From a checkpoint of a small mixture-of-experts model trained on Wikipedia.
Size: width 320, 77.1M parameters.
Experts: 64 SwiGLU neurons an expert, 4 picks a token, a shared expert of 128 neurons.
Training: 294M tokens, 8340 steps.
Below are experts of layer 2 (counted from 0) of a mixture-of-experts language model. Rows are named router (the router's row for the expert), gate (a neuron's input weights, with its number), up (a neuron's input weights, with its number) and show model dimensions 160-239. Each number is 50 + 15 x the weight over its row's rms, rounded and kept within 0 to 99.
Before each expert's rows: a language model's description of what the expert responds to. This comes from a sample of Wikipedia text that the model never trained on.

# expert 47
Foreign place names. First pieces of capitalized foreign place and personal names after of, in or colons, like Ra(zan), Bar(uq), Kh, Abdul.
router:43 29 67 33 52 52 59 49 53 61 74 41 51 69 56 58 41 35 27 64 38 55 30 56 52 74 53 52 61 62 39 34 69 57 69 49 40 31 29 73 61 46 43 52 46 42 69 26 23 29 51 50 57 58 39 32 48 45 65 48 58 71 71 79 39 77 48 58 41 51 40 31 31 34 30 39 65 36 18 74
gate0:26 30 35 38 50 59 45 08 57 58 37 81 23 72 51 45 51 69 30 35 42 36 84 65 45 21 71 58 29 44 53 51 28 75 61 40 56 50 36 50 59 16 74 57 62 54 45 43 48 66 65 48 42 53 75 59 57 33 60 46 34 74 55 61 63 58 49 52 59 57 47 68 22 66 39 29 66 60 73 87
up0:69 57 70 59 51 42 57 38 57 65 51 29 62 52 49 44 40 48 43 61 56 47 45 41 67 31 39 61 52 60 63 26 67 30 22 61 52 51 56 66 54 48 61 58 35 47 51 39 52 44 37 22 36 51 65 36 56 39 47 74 53 57 59 37 55 69 95 51 68 49 52 65 69 32 42 52 37 35 23 56
gate1:26 48 45 56 55 48 75 33 49 45 39 67 48 56 54 69 54 65 23 68 37 44 52 38 20 45 41 40 34 20 45 59 33 37 47 76 78 41 37 54 57 39 25 69 65 53 14 45 30 45 78 40 61 37 59 57 67 43 08 35 82 43 76 32 72 44 46 46 40 56 69 53 64 46 72 78 45 22 35 64
up1:51 39 29 70 69 42 55 38 37 49 58 82 68 40 58 55 69 60 31 46 64 46 36 47 41 28 63 59 43 48 42 49 40 36 72 67 48 68 53 54 63 55 44 52 43 61 21 12 43 50 76 41 39 27 53 42 56 10 36 29 57 80 62 37 54 71 53 47 39 73 55 41 71 51 38 51 61 32 52 44
gate2:88 66 54 49 51 65 64 68 87 51 45 45 40 02 53 47 33 58 56 65 44 50 44 19 41 56 55 44 34 33 35 54 56 42 42 46 70 52 82 35 49 54 40 59 23 38 45 47 18 64 56 57 66 25 42 50 50 42 51 30 46 71 35 50 41 42 31 44 63 46 82 68 38 47 41 44 49 38 43 51
up2:81 49 29 27 41 56 66 76 70 68 28 51 45 42 41 43 59 63 33 70 55 62 41 62 30 54 29 65 50 34 37 77 39 26 52 36 72 46 65 29 41 22 36 36 28 46 40 48 37 61 54 43 56 18 52 75 53 55 52 20 51 59 31 22 26 32 38 48 50 63 30 58 30 22 49 48 46 38 60 58
gate3:45 40 34 39 60 34 62 59 62 55 64 44 43 47 69 79 42 50 10 69 50 33 40 73 53 56 78 84 64 40 58 53 77 32 76 61 43 58 30 68 53 54 36 62 38 76 69 68 63 57 49 68 44 52 38 47 57 63 54 32 57 48 74 47 33 74 61 40 56 70 51 52 34 47 60 49 44 48 32 59
up3:54 35 35 51 11 44 54 75 70 52 79 44 37 68 58 71 48 38 48 61 51 33 52 35 55 22 72 65 41 37 43 65 63 65 59 64 64 75 70 41 54 66 44 42 49 63 56 48 39 50 24 83 51 56 65 48 68 54 54 46 69 57 66 74 43 63 47 69 48 32 79 44 28 31 64 45 73 47 46 41
gate4:56 34 50 33 37 36 48 66 57 57 66 50 46 38 61 63 49 56 53 50 34 55 49 13 46 86 45 45 13 37 44 63 53 52 57 34 75 68 32 61 38 63 31 08 41 23 69 49 36 50 30 44 55 39 55 52 47 26 55 60 62 42 65 66 50 38 61 61 48 34 61 57 82 37 71 24 55 39 38 55
up4:68 63 52 68 46 49 44 35 35 58 24 47 47 58 50 55 53 39 38 48 43 43 51 81 55 42 66 68 66 65 50 69 35 47 53 65 26 25 51 56 58 42 85 84 46 99 38 45 66 39 38 28 67 49 50 49 47 53 35 34 45 25 61 47 32 47 42 49 38 44 70 58 23 39 41 57 23 66 69 39
gate5:35 50 42 49 53 63 35 56 37 31 45 46 34 61 62 15 51 52 43 53 43 30 56 60 48 48 69 65 47 61 59 35 69 72 67 57 35 48 56 69 82 42 44 36 36 25 50 61 36 28 28 42 69 54 85 61 12 46 56 51 51 59 34 44 51 55 61 36 47 46 41 44 25 61 72 62 67 36 56 56
up5:49 24 83 69 45 51 45 44 55 39 34 65 50 49 16 57 56 39 46 62 41 22 29 55 57 45 12 36 57 39 64 41 36 55 52 53 41 29 58 40 41 67 56 65 61 57 45 57 49 57 56 57 25 45 47 28 39 54 33 44 36 60 41 39 34 47 47 65 55 61 34 67 26 60 56 50 46 66 40 34
gate6:48 52 66 75 58 57 50 36 13 62 52 31 60 49 63 51 53 71 50 47 46 27 38 76 47 58 76 57 53 45 28 57 63 36 38 75 63 52 57 51 50 61 43 48 35 65 58 51 33 45 37 50 58 36 61 74 48 49 23 50 78 65 49 44 38 79 42 40 44 44 24 39 63 42 58 27 52 45 72 59
up6:34 43 50 38 51 62 50 55 55 35 42 59 55 55 32 77 34 36 32 63 48 52 38 07 50 27 24 39 41 43 40 17 50 81 51 56 61 38 46 55 27 48 78 43 66 36 28 42 52 34 52 68 45 66 63 51 38 44 51 62 39 57 67 58 59 27 33 58 56 67 55 63 63 53 57 51 33 49 30 50
gate7:57 30 61 67 28 53 48 28 77 47 53 73 69 80 32 34 56 27 60 51 40 41 40 47 35 26 33 24 24 64 62 21 54 47 48 51 54 70 37 38 52 39 43 23 61 61 30 42 49 43 49 52 57 25 65 33 64 74 70 53 77 56 44 52 66 29 34 34 59 60 66 50 47 64 45 54 53 35 58 66
up7:78 41 60 49 57 57 56 42 47 34 63 33 44 60 71 37 40 60 51 53 51 62 60 55 17 57 67 47 42 41 64 20 52 55 32 62 39 53 00 33 52 59 55 65 34 34 27 47 60 39 52 58 37 49 55 66 46 58 62 66 54 81 37 54 71 39 21 73 52 69 45 65 42 81 74 63 55 63 35 64
gate8:75 66 78 43 67 52 41 36 42 62 42 58 55 52 77 55 79 18 38 43 52 65 61 42 45 81 43 61 36 59 30 24 48 51 29 60 62 52 51 86 24 51 58 68 65 33 50 30 43 53 37 47 59 35 57 55 44 53 54 70 40 38 25 72 58 58 66 28 57 50 46 29 59 61 51 59 40 46 67 56
up8:71 92 57 52 82 33 24 53 41 72 77 45 50 29 75 35 81 15 46 42 58 16 53 31 63 72 57 67 54 47 41 47 71 51 48 55 54 37 69 78 48 45 68 68 34 44 60 63 62 35 61 53 70 43 66 55 54 50 38 71 27 70 22 74 64 56 59 54 58 55 45 63 26 23 47 44 47 36 54 31
gate9:54 40 63 57 36 38 48 46 26 51 47 38 50 55 42 64 51 43 81 60 49 60 45 63 54 59 58 50 52 45 35 69 33 53 40 60 76 53 39 43 34 53 62 26 26 45 30 28 38 70 40 46 49 51 42 74 63 59 77 89 12 53 38 38 45 68 16 43 61 74 52 61 55 51 56 49 64 36 36 17
up9:38 41 59 54 79 63 74 44 50 36 87 18 41 58 60 48 52 42 43 52 43 36 47 69 51 62 61 39 33 57 26 45 74 64 19 63 47 28 35 50 42 32 52 51 56 63 39 61 52 60 67 18 24 49 35 87 58 68 54 73 26 90 67 69 63 45 39 45 38 70 86 44 33 58 55 72 62 55 60 51
gate10:47 49 55 42 33 51 52 33 42 34 46 23 65 51 83 46 39 57 66 30 78 47 38 74 30 31 43 45 35 54 60 39 19 66 43 44 57 44 59 73 19 99 59 64 48 39 48 20 45 56 55 41 41 63 53 62 46 54 57 64 70 56 10 64 58 51 61 22 35 36 33 68 62 36 54 55 60 66 63 50
up10:60 58 38 55 38 39 45 43 40 66 58 62 10 41 48 57 44 48 60 41 49 52 55 58 73 29 63 58 24 64 49 66 65 56 35 49 41 63 22 26 77 21 52 34 35 88 46 62 61 73 67 50 57 43 49 27 54 64 43 40 51 82 67 48 08 37 65 56 61 45 37 49 59 76 44 39 58 56 54 59
gate11:75 19 58 33 70 62 60 43 40 36 50 46 65 59 47 26 45 42 59 59 63 57 47 79 41 72 78 74 57 72 65 35 66 34 63 62 44 36 22 41 71 49 49 55 50 52 47 31 30 42 60 65 39 40 33 39 57 59 57 48 32 77 56 42 34 73 48 44 54 72 67 32 50 63 42 51 67 38 63 23
up11:83 25 61 61 39 35 31 50 40 39 52 64 60 46 39 36 74 55 52 72 40 62 55 50 60 50 44 51 71 59 71 76 56 37 34 47 45 17 58 63 22 47 34 64 72 56 55 39 42 46 42 22 44 60 33 52 37 63 43 49 49 54 50 54 55 69 47 56 26 60 54 43 49 71 49 50 54 44 51 65
gate12:09 64 41 29 57 54 54 44 27 70 42 66 61 73 08 61 37 31 63 78 29 37 40 52 31 68 70 56 13 68 44 38 27 55 40 67 52 50 27 61 45 60 45 33 64 52 37 47 20 21 81 50 54 52 75 45 63 60 32 53 63 81 63 30 39 42 41 35 45 42 33 53 56 48 93 35 70 73 36 54
up12:36 58 51 27 44 58 52 40 34 47 49 53 54 37 74 62 16 58 36 80 49 37 36 51 51 77 62 48 54 62 72 42 53 61 26 68 38 30 44 58 56 54 65 54 63 49 58 41 38 24 57 50 77 51 30 50 79 48 41 44 76 64 59 23 34 28 18 62 47 28 18 41 77 61 50 51 39 67 56 57
gate13:37 48 38 55 29 52 56 73 57 47 36 79 52 65 67 53 36 43 50 51 66 38 46 43 51 59 59 71 63 48 33 70 30 68 40 52 83 58 52 40 51 43 52 56 62 41 41 29 46 48 31 58 36 53 74 66 83 21 27 74 66 31 46 34 46 59 11 57 58 43 43 40 44 50 45 66 39 49 50 38
up13:53 56 45 19 60 73 62 48 47 33 70 19 60 41 28 53 29 55 70 34 40 45 35 38 45 38 63 40 66 50 56 64 36 44 50 59 56 48 37 27 52 50 48 62 38 64 55 69 39 29 37 58 64 45 60 41 29 57 35 55 61 40 63 32 24 57 66 36 37 42 76 65 64 56 65 64 61 28 48 54

# expert 15
Romance name particles. Capitalized article-like name starts such as La, El, San, Los, Un, Van at the start of table cells, plus spaces before numbers.
router:67 62 40 44 33 46 87 38 32 67 52 26 76 54 54 67 45 71 64 50 89 67 63 53 45 55 52 56 46 31 76 40 17 42 65 63 34 26 44 46 91 44 35 32 51 56 70 64 68 38 22 56 53 55 47 40 39 25 65 71 60 61 23 33 37 74 31 42 68 54 39 19 43 34 42 57 50 24 20 36
gate0:47 51 54 49 56 53 54 59 79 49 54 52 41 91 49 52 84 59 31 46 27 38 43 79 43 60 65 56 46 67 50 25 29 73 72 45 48 35 51 33 54 23 60 34 45 64 23 65 50 71 64 67 66 36 40 50 66 22 57 49 43 56 55 74 63 46 55 54 59 59 41 55 30 61 67 41 48 56 54 70
up0:43 50 68 48 68 41 49 46 56 69 45 32 56 58 47 27 70 45 42 64 51 57 33 50 61 59 67 43 41 67 48 41 68 63 35 76 49 48 49 65 74 65 29 68 54 50 38 37 53 38 60 19 51 33 73 45 64 63 46 57 34 32 47 42 48 59 67 53 55 49 27 45 33 14 69 55 51 41 25 54
gate1:61 38 48 61 32 74 61 38 30 60 51 69 31 49 69 80 36 43 33 81 41 50 37 49 30 62 81 48 42 31 50 46 29 55 24 48 70 32 47 38 56 50 45 48 77 37 29 35 52 54 34 38 55 37 30 56 58 34 18 52 73 57 80 58 42 52 51 37 63 72 53 48 56 63 72 50 56 34 60 68
up1:80 52 44 68 51 47 04 66 56 39 54 45 48 48 53 51 57 55 73 52 65 54 52 21 64 49 55 66 54 35 14 77 18 33 46 74 64 74 91 48 34 30 41 36 29 45 16 43 43 59 67 56 36 00 46 67 72 56 32 33 60 38 60 39 31 59 71 53 37 52 41 58 39 54 41 56 54 31 47 43
gate2:46 55 67 52 36 48 61 54 42 59 31 42 76 35 60 40 28 53 56 36 77 67 63 14 37 51 56 37 39 44 28 31 59 55 42 51 68 67 62 39 23 69 69 46 26 27 54 31 66 51 66 56 47 52 54 55 56 43 44 25 49 47 77 56 35 36 21 37 50 70 74 75 51 67 60 44 40 64 43 51
up2:59 55 58 24 61 44 63 58 58 55 38 75 42 27 39 57 55 33 17 65 51 35 63 69 16 15 32 47 62 57 62 44 42 39 49 16 53 52 22 75 36 33 51 52 37 28 33 41 31 32 38 48 69 26 56 88 64 47 40 21 31 50 56 24 23 33 48 38 38 53 49 69 41 67 51 50 52 39 45 66
gate3:67 51 47 47 55 32 70 41 49 55 66 43 61 58 39 70 47 37 55 56 54 48 53 43 56 56 51 74 56 57 54 68 49 52 58 53 62 47 51 53 10 60 19 79 53 70 69 80 47 46 73 65 65 50 42 54 97 60 48 53 58 44 62 15 26 72 32 48 46 69 66 28 48 36 50 48 40 61 40 46
up3:27 24 41 44 44 66 22 55 76 57 81 38 41 48 15 40 41 54 31 35 52 29 49 67 50 53 77 67 38 34 46 47 79 66 55 62 50 36 50 62 54 56 45 61 46 57 56 44 47 55 60 39 34 41 54 60 47 88 63 43 43 77 76 82 50 22 69 64 36 54 58 43 45 31 62 67 33 30 46 45
gate4:67 26 42 44 51 32 52 60 35 70 60 49 30 31 73 88 73 33 51 71 59 66 35 27 48 37 41 37 21 53 49 62 53 55 50 43 89 43 41 68 32 52 44 35 73 43 66 55 51 21 69 38 51 50 50 58 44 25 53 40 37 45 56 48 21 44 70 55 59 47 33 38 67 32 64 52 57 30 54 51
up4:61 68 38 60 35 63 37 36 54 70 21 41 67 65 68 48 54 64 19 58 59 54 56 66 55 59 74 83 72 52 63 58 37 45 52 69 19 38 54 74 80 25 66 93 44 92 35 56 51 64 47 22 38 52 47 55 45 53 37 40 56 44 76 40 42 52 32 41 57 31 61 41 34 46 38 37 20 61 54 57
gate5:33 58 37 50 43 59 29 35 11 43 40 67 16 28 51 32 54 27 47 49 51 40 52 53 32 44 42 43 29 51 43 39 66 63 53 53 44 39 23 80 57 40 44 70 18 52 44 65 53 41 46 41 59 56 73 64 26 63 64 52 62 39 36 50 63 37 54 45 64 56 55 57 40 34 67 56 52 48 59 64
up5:49 41 59 30 69 61 51 40 81 70 48 44 68 63 53 58 44 56 36 63 49 34 22 69 57 53 36 69 50 51 68 43 36 68 54 40 43 49 58 51 36 57 51 56 54 56 35 44 26 45 42 58 51 54 47 57 30 44 44 52 35 70 33 45 53 33 34 41 63 70 55 52 38 71 49 47 63 77 57 61
gate6:33 56 50 53 70 62 64 34 17 53 53 72 38 51 47 40 68 56 53 53 43 41 22 53 50 75 53 33 24 44 42 48 70 44 52 60 54 59 50 96 39 59 34 63 36 34 37 81 40 41 40 56 35 48 61 75 61 48 41 57 60 70 58 40 47 47 48 46 41 29 27 53 45 67 55 33 51 62 71 76
up6:37 43 21 46 52 58 47 44 16 67 52 43 69 46 63 61 63 32 44 42 18 49 25 43 56 52 42 46 56 36 31 39 47 56 36 60 58 56 35 46 23 41 62 46 58 35 55 64 60 42 54 56 59 41 62 55 47 70 60 70 58 48 72 63 37 51 37 44 57 79 70 42 68 34 66 52 46 75 43 45
gate7:57 47 57 66 27 52 48 40 60 49 59 78 62 93 31 25 55 42 55 28 58 64 58 50 43 52 35 20 55 99 51 52 49 42 45 61 55 64 33 52 62 40 53 31 41 62 37 24 39 29 48 28 49 48 68 42 42 84 58 39 57 72 40 48 53 37 66 34 40 85 64 51 43 47 39 46 61 31 42 81
up7:78 62 60 71 20 55 72 32 46 43 34 45 52 44 38 29 45 62 64 47 62 62 56 64 27 65 60 48 63 90 58 32 60 41 33 65 37 39 00 57 71 59 69 61 30 42 37 52 55 32 41 48 37 76 58 51 33 60 83 64 39 66 30 19 44 41 51 58 60 60 43 54 23 37 59 41 41 51 47 70
gate8:46 64 65 10 72 56 47 25 60 68 43 37 68 57 61 38 46 35 32 36 25 65 51 57 51 77 59 71 31 30 41 32 33 35 46 56 53 61 37 38 39 41 52 64 78 69 61 31 51 48 20 49 72 34 48 44 47 63 72 49 42 43 51 46 72 58 46 32 72 56 69 41 47 43 63 51 26 33 71 66
up8:72 71 53 43 68 58 39 48 34 59 47 58 55 42 59 34 55 40 43 80 63 31 47 44 69 56 42 71 55 29 55 79 47 37 62 48 63 56 30 32 60 55 48 59 54 50 44 50 47 61 54 87 63 59 61 58 54 60 73 59 48 46 49 46 45 49 38 69 61 44 43 45 52 40 71 48 48 26 59 32
gate9:52 22 58 58 78 66 53 63 43 37 43 42 45 57 65 51 59 53 58 61 47 57 71 69 38 36 50 57 61 34 36 61 49 60 63 43 77 62 22 47 52 50 60 43 23 28 45 39 62 70 30 53 18 62 44 66 67 30 70 58 27 63 55 36 41 44 29 43 71 42 72 62 56 78 33 29 44 27 13 35
up9:41 22 59 54 44 70 52 81 53 44 84 60 42 37 73 41 54 56 60 63 32 26 26 59 42 47 43 53 63 65 50 28 73 54 52 56 38 50 56 33 63 59 38 41 61 69 36 25 53 79 58 11 13 54 33 57 39 49 46 69 31 96 63 77 46 27 35 54 42 64 66 43 48 45 53 95 45 49 58 59
gate10:48 36 57 40 42 33 74 11 52 29 44 54 65 38 64 45 48 58 33 46 66 40 59 66 49 16 52 30 47 34 52 62 32 71 47 48 64 22 44 59 51 89 49 68 61 51 53 53 39 64 43 39 56 58 37 40 80 44 63 63 73 54 32 53 33 53 62 36 34 44 27 44 68 40 36 61 46 52 55 61
up10:55 38 43 66 56 62 36 51 36 63 43 61 31 38 33 59 51 54 68 54 32 64 61 46 78 67 65 53 46 43 60 86 53 30 39 37 49 78 27 28 44 21 34 36 48 57 64 43 64 55 59 54 43 39 33 45 36 71 62 57 48 63 59 53 14 54 55 54 69 55 50 60 44 56 35 34 57 61 35 59
gate11:60 19 43 57 61 57 52 41 35 54 61 42 56 42 87 71 79 31 42 58 71 44 41 40 39 52 78 57 44 60 59 52 69 47 63 64 41 66 42 28 64 70 41 26 30 68 45 49 67 60 56 36 71 55 21 55 44 55 46 54 61 64 54 20 48 67 49 40 23 53 62 37 38 74 49 83 72 26 58 30
up11:50 20 54 67 54 53 63 70 42 49 45 79 62 51 54 39 35 53 76 66 64 55 40 39 53 29 39 54 62 48 77 59 57 40 60 55 53 50 51 45 33 64 59 26 47 65 62 27 59 54 34 19 54 66 24 68 60 46 69 68 87 65 43 28 39 59 65 32 24 53 41 38 54 59 47 64 61 41 31 53
gate12:37 73 48 46 24 49 21 79 27 70 51 58 47 48 31 59 53 24 72 78 32 47 52 72 32 42 72 52 39 87 47 28 72 66 34 61 78 60 53 36 17 29 37 39 35 39 26 55 13 44 76 49 54 33 57 42 39 54 54 15 60 51 68 62 34 37 26 43 60 45 56 38 41 33 76 58 26 59 57 44
up12:48 65 28 69 49 51 48 56 33 57 43 42 62 65 64 69 17 64 59 54 80 55 54 43 67 50 56 70 48 65 56 49 45 54 37 65 49 55 27 34 37 43 61 81 60 44 50 25 40 39 68 48 56 43 25 34 44 58 52 54 79 30 68 41 46 27 35 42 49 40 57 55 76 33 58 61 36 67 27 32
gate13:52 49 44 64 61 52 63 34 38 71 36 39 57 81 24 50 28 55 45 60 73 56 58 42 63 21 72 93 76 50 50 74 43 35 54 48 66 49 24 79 57 51 47 61 71 21 57 56 48 58 45 57 35 58 57 49 69 47 40 46 72 40 31 33 35 51 47 24 59 26 43 47 52 59 52 75 29 55 47 33
up13:43 52 58 44 65 64 55 40 32 61 74 53 38 46 35 47 56 59 40 49 57 70 21 42 66 58 87 57 66 43 53 75 44 42 37 20 60 57 02 75 55 38 69 46 70 48 59 34 39 56 41 46 62 49 59 50 37 43 82 62 76 36 59 47 49 57 55 32 39 55 63 41 55 52 54 73 50 52 39 62

# expert 42
Parts of personal names. Name pieces and proper-noun parts after a first name, such as Singh, Smith, Paul, Creek, Hill, Park.
router:51 57 59 50 65 59 10 39 48 66 47 52 42 34 51 48 42 36 52 49 39 57 38 81 61 67 51 42 40 44 70 40 74 32 51 24 27 56 60 45 38 27 31 36 32 62 42 76 53 42 80 65 38 06 41 41 50 66 44 48 41 67 50 52 50 48 46 71 62 47 52 59 67 69 58 44 52 58 81 35
gate0:46 55 42 80 39 74 55 18 61 56 41 56 44 54 69 35 83 57 73 47 28 38 73 62 39 32 70 31 33 45 36 66 41 72 62 59 76 40 46 58 43 43 45 32 65 28 50 58 53 52 53 37 56 45 47 71 53 52 59 42 34 60 43 51 26 50 59 64 39 69 35 63 35 50 46 37 44 57 70 70
up0:49 61 65 66 56 32 53 66 55 56 42 54 70 55 48 59 41 41 50 65 65 45 49 37 52 71 63 55 46 39 53 27 50 45 26 66 40 51 51 47 56 55 45 71 29 50 27 46 46 54 48 47 53 37 80 61 59 39 37 57 54 55 38 72 75 71 57 52 56 43 47 53 41 35 46 46 19 60 35 42
gate1:52 33 55 86 55 45 51 46 34 34 23 45 35 59 51 67 45 51 27 55 57 38 59 47 24 65 55 35 22 23 33 61 20 56 41 62 72 36 50 49 72 52 56 46 46 33 29 29 56 30 43 55 33 45 51 53 48 50 30 49 72 27 58 55 63 33 46 71 39 63 61 64 48 46 77 62 56 27 50 56
up1:65 54 14 70 57 43 44 59 61 42 38 59 60 35 48 47 48 69 58 56 49 36 69 40 51 54 52 55 38 18 48 40 29 36 56 40 61 53 71 54 47 42 31 45 46 41 27 29 42 56 76 44 43 39 32 59 60 49 37 38 69 52 48 62 34 51 66 54 45 45 52 63 55 36 43 59 35 46 21 44
gate2:68 28 43 43 52 48 68 62 75 67 56 39 42 33 33 35 19 39 63 61 50 38 64 33 47 51 51 61 51 36 34 38 44 64 39 41 64 50 63 36 42 59 62 79 33 37 58 37 39 47 68 36 64 40 48 48 86 36 50 29 44 62 43 46 63 59 41 18 63 56 53 87 47 35 40 61 37 24 45 61
up2:63 38 46 18 44 38 91 78 71 75 43 48 38 59 48 47 45 52 41 38 44 28 72 61 09 26 40 41 57 37 53 52 39 60 38 61 82 49 43 52 48 46 37 44 61 34 46 46 43 52 58 26 67 36 68 62 69 21 50 23 35 55 41 29 28 40 44 64 52 40 18 48 44 41 48 49 42 28 68 50
gate3:48 38 31 48 57 30 33 34 55 59 41 48 54 52 49 90 61 41 45 34 64 34 25 86 56 63 62 75 58 31 55 53 56 35 56 53 36 84 36 77 37 37 65 64 54 66 40 77 53 52 64 64 51 54 47 40 52 37 38 36 57 50 86 21 32 63 55 51 47 82 26 60 32 70 73 58 40 58 69 66
up3:39 49 39 57 49 56 29 24 56 47 80 25 40 39 29 57 66 31 84 50 65 43 34 72 51 39 43 65 63 50 52 56 67 46 52 56 60 61 72 53 58 28 58 56 24 71 42 59 57 61 58 67 47 44 48 62 53 52 32 60 66 48 78 68 51 45 33 82 73 60 45 61 51 46 60 54 52 53 76 50
gate4:31 36 43 29 46 41 48 45 40 57 61 43 51 41 76 82 67 59 76 56 58 56 49 35 54 84 40 51 16 64 47 69 67 63 57 26 80 51 31 77 38 47 27 37 46 38 46 57 62 37 63 42 54 43 37 73 54 50 61 52 44 48 42 59 41 40 84 45 45 56 44 48 68 41 45 40 60 43 55 48
up4:58 55 47 65 48 53 44 66 32 65 36 39 34 58 67 51 58 48 24 63 49 59 64 72 52 54 60 57 79 70 43 50 52 34 58 62 32 48 65 40 57 27 53 94 31 85 39 42 49 43 46 47 57 48 50 52 49 48 27 46 67 38 61 64 55 56 31 48 53 26 64 62 24 26 52 44 16 70 61 47
gate5:29 68 43 43 45 74 43 33 59 53 42 57 34 62 32 47 46 42 38 55 26 36 43 56 48 46 53 44 46 60 69 42 50 66 60 47 43 36 25 52 57 65 26 49 49 44 39 71 53 22 47 46 60 72 66 50 43 68 49 48 72 58 60 42 56 55 55 44 58 63 57 38 27 40 64 66 43 11 43 45
up5:31 23 67 37 74 53 54 35 41 50 33 69 57 64 61 56 42 26 52 52 43 50 38 51 52 48 26 57 51 60 38 32 63 85 45 73 38 60 70 61 53 51 55 49 24 39 47 38 36 47 53 33 27 52 47 33 78 30 53 68 48 60 80 52 60 37 64 54 62 42 33 27 56 55 45 64 57 67 55 55
gate6:40 31 54 50 63 42 50 57 26 46 63 44 48 50 41 46 71 80 53 43 58 17 41 60 38 44 65 59 44 56 46 49 48 66 53 63 48 51 44 70 51 76 78 44 29 57 34 62 41 45 36 47 62 54 71 64 53 53 57 35 73 58 44 42 39 44 48 33 58 51 27 36 37 49 53 34 68 54 51 80
up6:24 38 34 44 60 42 65 47 51 65 31 33 57 62 47 66 41 23 26 69 36 42 49 22 57 46 53 16 25 45 38 39 54 63 50 44 27 59 49 45 31 50 63 39 60 51 65 42 47 34 70 56 44 43 51 51 60 62 40 58 50 65 70 70 59 40 34 26 48 84 67 47 65 51 67 41 44 46 71 34
gate7:68 51 48 70 59 58 23 26 42 42 63 52 37 83 58 28 59 35 40 65 70 66 46 35 46 46 49 36 34 43 63 55 61 43 58 37 52 53 50 73 63 41 48 56 50 52 39 40 38 61 81 49 67 33 46 40 43 77 74 42 53 72 48 53 37 33 41 49 23 59 88 75 16 78 56 60 40 60 53 50
up7:57 58 71 51 66 34 44 39 46 33 28 25 63 41 79 25 50 60 38 45 70 55 50 37 19 49 85 34 40 38 40 35 55 50 45 65 42 40 05 54 63 37 99 67 38 54 49 84 46 31 29 61 41 60 63 54 32 60 56 60 62 67 32 45 49 43 42 63 63 56 30 59 40 67 41 63 59 64 33 64
gate8:60 78 61 07 67 37 59 41 47 64 42 48 79 45 51 33 63 21 30 81 46 76 67 53 39 70 25 48 45 25 44 34 61 22 36 52 61 64 34 57 40 41 45 72 75 52 43 19 39 56 26 45 77 43 79 61 40 77 30 43 36 49 39 45 55 62 59 53 43 73 17 35 33 73 52 58 35 20 76 47
up8:53 93 51 45 77 64 40 32 55 90 81 50 56 36 79 24 56 24 41 86 61 53 34 33 63 66 48 52 51 31 56 43 51 44 30 35 59 30 33 40 57 39 38 65 43 41 45 53 48 61 57 73 74 41 58 57 39 54 35 45 51 58 56 45 27 60 74 63 39 77 36 45 45 50 58 74 20 13 64 23
gate9:69 27 56 36 39 46 58 52 31 43 29 50 29 54 35 57 41 48 64 50 40 64 67 48 55 46 44 31 57 33 49 68 30 55 44 36 72 33 47 41 46 53 64 41 40 44 33 34 63 56 38 62 31 56 38 50 46 65 96 66 38 57 38 55 25 34 32 40 67 68 60 56 67 43 57 43 56 44 22 28
up9:38 42 56 39 44 42 73 69 45 23 69 64 57 56 46 46 34 42 28 63 35 36 53 31 39 55 43 28 37 65 43 50 70 51 40 61 32 29 28 19 52 57 53 56 75 70 47 41 61 51 62 24 19 50 36 49 64 60 66 76 46 76 62 51 36 41 54 40 44 59 95 39 33 39 54 56 50 36 40 63
gate10:26 60 76 45 27 45 68 46 49 40 55 33 41 46 49 34 54 67 62 55 63 41 50 42 40 21 68 20 56 58 49 29 21 60 46 51 62 44 28 90 36 64 31 50 45 25 57 56 35 44 62 48 61 75 41 64 53 70 56 66 85 51 44 67 35 42 55 46 46 42 31 52 89 46 77 41 64 68 48 57
up10:69 64 35 31 71 41 49 48 37 37 28 68 54 37 30 57 28 26 58 50 48 62 71 77 58 49 59 43 22 46 61 81 39 54 22 56 50 42 49 31 68 52 51 41 46 62 33 30 71 67 33 38 57 73 68 44 62 43 28 48 43 74 43 56 32 59 65 66 55 66 58 54 39 51 25 54 40 53 46 51
gate11:59 35 53 44 93 68 38 54 51 39 54 54 68 53 65 39 57 28 38 54 73 62 36 71 44 65 62 32 49 59 65 47 58 30 46 34 41 43 63 53 66 52 48 44 37 54 38 39 47 60 57 46 55 47 23 47 43 48 53 47 46 59 43 37 40 52 44 45 52 47 71 52 66 83 33 52 67 47 73 39
up11:47 24 45 44 43 26 20 77 56 32 27 41 52 34 52 74 50 53 31 54 49 39 58 45 51 42 29 45 67 58 98 67 65 50 62 56 57 30 90 53 28 46 32 33 30 58 53 60 52 51 51 30 52 44 27 60 47 57 55 46 71 44 55 84 73 63 58 70 30 57 50 30 62 48 48 64 60 53 66 51
gate12:23 87 51 50 60 41 58 48 37 76 57 60 29 58 34 56 81 51 54 71 45 46 39 72 41 52 70 56 43 69 44 44 31 56 41 43 57 52 52 61 40 58 32 63 58 61 44 43 13 27 70 34 60 59 65 30 22 84 69 37 63 84 47 26 38 22 53 10 52 58 42 38 68 68 76 52 46 48 30 53
up12:56 60 22 64 49 50 63 53 53 57 60 58 62 46 65 69 38 61 52 66 50 43 22 51 50 93 61 43 57 71 82 30 37 53 32 64 43 34 61 67 27 62 71 54 70 54 62 54 48 47 49 64 72 43 31 35 55 52 50 43 50 49 50 44 61 64 38 49 55 56 52 57 48 58 53 74 67 73 47 28
gate13:46 50 47 34 50 80 60 39 36 59 51 58 39 77 53 45 29 52 29 36 65 31 56 46 53 59 57 46 60 62 49 66 57 65 49 70 60 32 38 50 51 38 45 53 80 19 55 45 23 54 53 63 71 68 80 44 72 28 18 59 47 32 45 32 37 48 28 31 75 24 54 82 41 49 48 40 54 72 70 38
up13:72 71 61 33 59 77 33 31 29 62 59 34 27 68 73 53 43 40 47 41 50 41 38 77 59 58 72 30 69 64 66 67 37 53 56 55 50 35 25 51 45 33 33 55 49 46 55 77 32 21 48 48 55 48 40 47 34 36 41 37 53 38 43 29 46 55 49 28 70 23 84 65 58 66 55 71 35 48 49 51